{"num_hidden_layers": 8, "hidden_size": 160, "n_experts": 40, "d_shared_expert": 0, "moe_layers": [1, 2, 3, 4, 5, 6, 7], "routed_scale": 6.09, "balance_bias": false, "lr_router": 0.000663, "norm": "rmsnorm", "tie_word_embeddings": true, "beta1": 0.9, "max_grad_norm": 2.0, "batch_tokens": 131072, "train_tokens": 684700000, "max_steps": 5224}
Below are experts of layer 4 (counted from 0) of a mixture-of-experts language model. Rows are named router (the router's row for the expert) and show model dimensions 96-127. Each number is 128 + 32 x the weight over its row's rms, rounded and kept within 0 to 255. Numbers have three digits each.
After each expert's rows: "gets" lists some tokens that make up at least twice as much of what it gets as of all text; "mostly gets" lists some tokens that are sent to it at least half of the time. This comes from a sample of Wikipedia text that the model never trained on. Tokens count by the router's weight.

# expert 28
router:120156106162116130118139172145144049120133136118089145064159079092133135096117113096148130147165
gets: " was", " is", " are", " were", " be", " not"
mostly gets: " are", " has", " had", " were", " not", " been"

# expert 32
router:096156121143100089103152101153078104114076079175146085116081111081090066209126090131134129180153
gets: " and", ",", "s,", "e,", " was", "),"
mostly gets: " but", "\",", "ed,", " However,", "ation,", "es,"

# expert 4
router:151135151105113134131139173127098122193113145120124110085057140113144143105158162089068084152143
gets: " the", "\n", "===", "The", " The", "=="
mostly gets: "The", "==H", "==S", "==P", " \"The", " Best"

# expert 39
router:103165168113131146124125167198137097062095152132088110127131151114106072105122113106138139144074
gets: "i", "a", "son", "o", "an", "on"
mostly gets: "ić", "son", "berg", "wood", "ney", "bert"

# expert 8
router:194114153188124161193084146139115113135087105094131139128159116102136160147113139163161102108180
gets: " R", " c", " M", " C", " D", " T"
mostly gets: " Gen", " z", " Spec", " Cap", "uthor", " Prov"

# expert 15
router:076155064092105176076144178077108123075122138110130146109167142124157105122121103109132124134140
gets: "ou", "at", "he", "ro", "ur", "ad"
mostly gets: "he", "ó", "ou", "alf", "che", "emb"

# expert 21
router:114146092124162190145149101157060139104166056061111152094154131137201152162138149097131120084105
gets: "it", "us", "t", "ens", "on", "an"
mostly gets: "hib", "itte", "@", "vol", "pis", " vers"

# expert 29
router:134105119124113097127136147051098061106090153129140146141060091128180133115161151171143102139102
gets: " the", " a", "'s", " his", " The", " an"
mostly gets: " his", " their", " the", " its", " her", " this"

# expert 34
router:092121181125198130115162169129123142105127127093124161119148132130148113124103024165127185146202
gets: "ing", "s", "ed", "es", "ation", "ic"
mostly gets: "ility", " water", "atic", "itar", "struction", "ological"

# expert 9
router:088141125120189189146080094122171085163141158130088168183126137098180060110129067118124147144143
gets: " a", " him", " it", " more", "ly", " her"
mostly gets: " him", " well", " large", " small", " water", " more"

# expert 1
router:159113059103096127192130126131077086112172128135102146135138110155104151167150134117168095109120
gets: " S", " M", " B", " K", " G", " D"
mostly gets: " El", " Kar", " Je", " Tur", " Af", " Ar"

# expert 26
router:112139181190142154070130129150137184075125137149178113125116147172178111139140143133121100095081
gets: "-", " |", "|", ":", " -", " •"
mostly gets: "|", " •", "ceeded", "-", "--", "ates:"

# expert 36
router:077101127107104113121105096093128156109162121146094156167147133081101073049096127120159085172127
gets: ".", "s.", "a.", "es.", ").", "y."
mostly gets: "\".", "ers.", "ia.", "y.", "ation.", "ion."

# expert 18
router:126164088141106102153162103128143187098115086139141126118131135125142071166118098147089162165162
gets: ",", " that", "s,", "e,", " which", " when"
mostly gets: " when", " where", " which", " However,", " if", "though"

# expert 12
router:193159178147113134109076107118125139174126161092149115110150159136092162129127182136084077131152
gets: " p", " f", " st", " c", " b", " t"
mostly gets: " se", " re", " tr", " st", " n", " e"

# expert 17
router:144091120173153097153161103087181142100159092112146152113181139127116147091140092129126127117103
gets: "==", "P", "A", " P", "S", " E"
mostly gets: "==C", "==P", "==H", "==S", " Loc", "==See"

# expert 24
router:120032118122132115085130118118130146148087127091178091168162151113149079137100172151107106117103
gets: "\n", "==", " ==", "===", " =", " ==="
mostly gets: " ==", " ===", "|---|", " also==", "s==", "|---|---|"

# expert 33
router:119135098140093075137109124060135187151118060105105141093180169179103152117086182159124172086115
gets: " 199", " 198", " 197", " 201", " 202", " 194"
mostly gets: " 202", " 199", " 191", " 198", " 186", " 197"

# expert 38
router:128135106163127172109139171112158136154161097161068138098151158163144115097127157157106082154053
gets: "i", "u", "ic", "r", "ro", "iv"
mostly gets: "icip", " educ", "minist", "adu", "oci", "ogn"

# expert 3
router:160170101111082157205129144147136073122130134096130124111158163136059112132120137126171116063112
gets: " L", " H", " B", " C", " M", " F"
mostly gets: " Br", " Bl", " Mor", " Mc", " Sch", " L"

# expert 10
router:115091153118108100080158108107060155124096158182161152167107109139127126110133142098133088087112
gets: " (", " \"", "-", " un", "/", " con"
mostly gets: " un", "{", " (", " [", " en", " \""

# expert 22
router:130119141091117191134145179168105102096127091134136094168097160089113163128128110096144160143120
gets: "h", "w", "b", "m", "o", "f"
mostly gets: " Brit", " Met", " &", "'"

# expert 5
router:176133111127170128115089134090163093140161205128125161119141117148095152116115111110144149108072
gets: "\n", "|", "|---|---|---|---", " ", "–", ";"
mostly gets: "|---|---|---|---", "|---|---", "|---|", " medal", " Championship", " Cup"

# expert 19
router:099175134106118190168050077133133120119136125151155128114162180163110140121113134107071132161096
gets: "l", "b", "h", "c", "ab", "om"
mostly gets: "pr", "eb", " Kore", "reg", "ug", "lo"

# expert 16
router:138105196149117089169106097169115062155131097148105110133074105136164133120166115194147180158167
gets: " to", " of", " in", " for", " by", " on"
mostly gets: " to", " into", " through", " against", " between", " during"

# expert 7
router:114135094137191151198131199174126122096157096105139123149116150111124171124125088154209164143151
gets: "4", "%", "6", "3", "2", "5"
mostly gets: "′", "°N", "″", " (3", "%", " (5"

# expert 37
router:110142107080111123118122079068163089141159073143129137147163166088126078093104142115152086122086
gets: ".", "\n", "s.", ").", "es.", "y."
mostly gets: "\".", "ed.", "ing.", "ation.", "y.", ")."

# expert 23
router:110109138121176133063141150115053147135137101171150115094114088160082127143124112164083203160159
gets: "\n", "ed", "ing", "ated", "s", " made"
mostly gets: " used", " played", " made", " took", " began", " received"

# expert 11
router:133122144059155203122138137114109151139127104129105157212158114067097135133124149139137139183182
gets: ")", "\"", "}", "s", "a", "ia"
mostly gets: "}", ")", "s)", "T)", "°W", "5)"

# expert 13
router:125058129109145101145115142153117172138178164094105179135161152125101173131075126103154121061127
gets: "8", "4", "7", "6", "9", "3"
mostly gets: "bum", " Music", " art", " music", "а", " Record"

# expert 30
router:146074179113096131097121082150114131088120075093144121118092119059117088201101144143157145169110
gets: " |", ":", ";", ",", " by:", " –"
mostly gets: " by:", " Born:", ");", " Country:", "er:", "ceded"

# expert 2
router:160115173170160077132122121101143082135084119128144125114069128166146172090182081189118161148155
gets: " of", " in", " to", " with", " as", " on"
mostly gets: " during", " between", " against", " through", " with", " along"

# expert 20
router:155161116118103101148109120089178181160169143133084101115122089147102144127142153091103123114138
gets: " first", "0", " l", "1", "5", "3"
mostly gets: " tim", " young", " success", " son", " best", " second"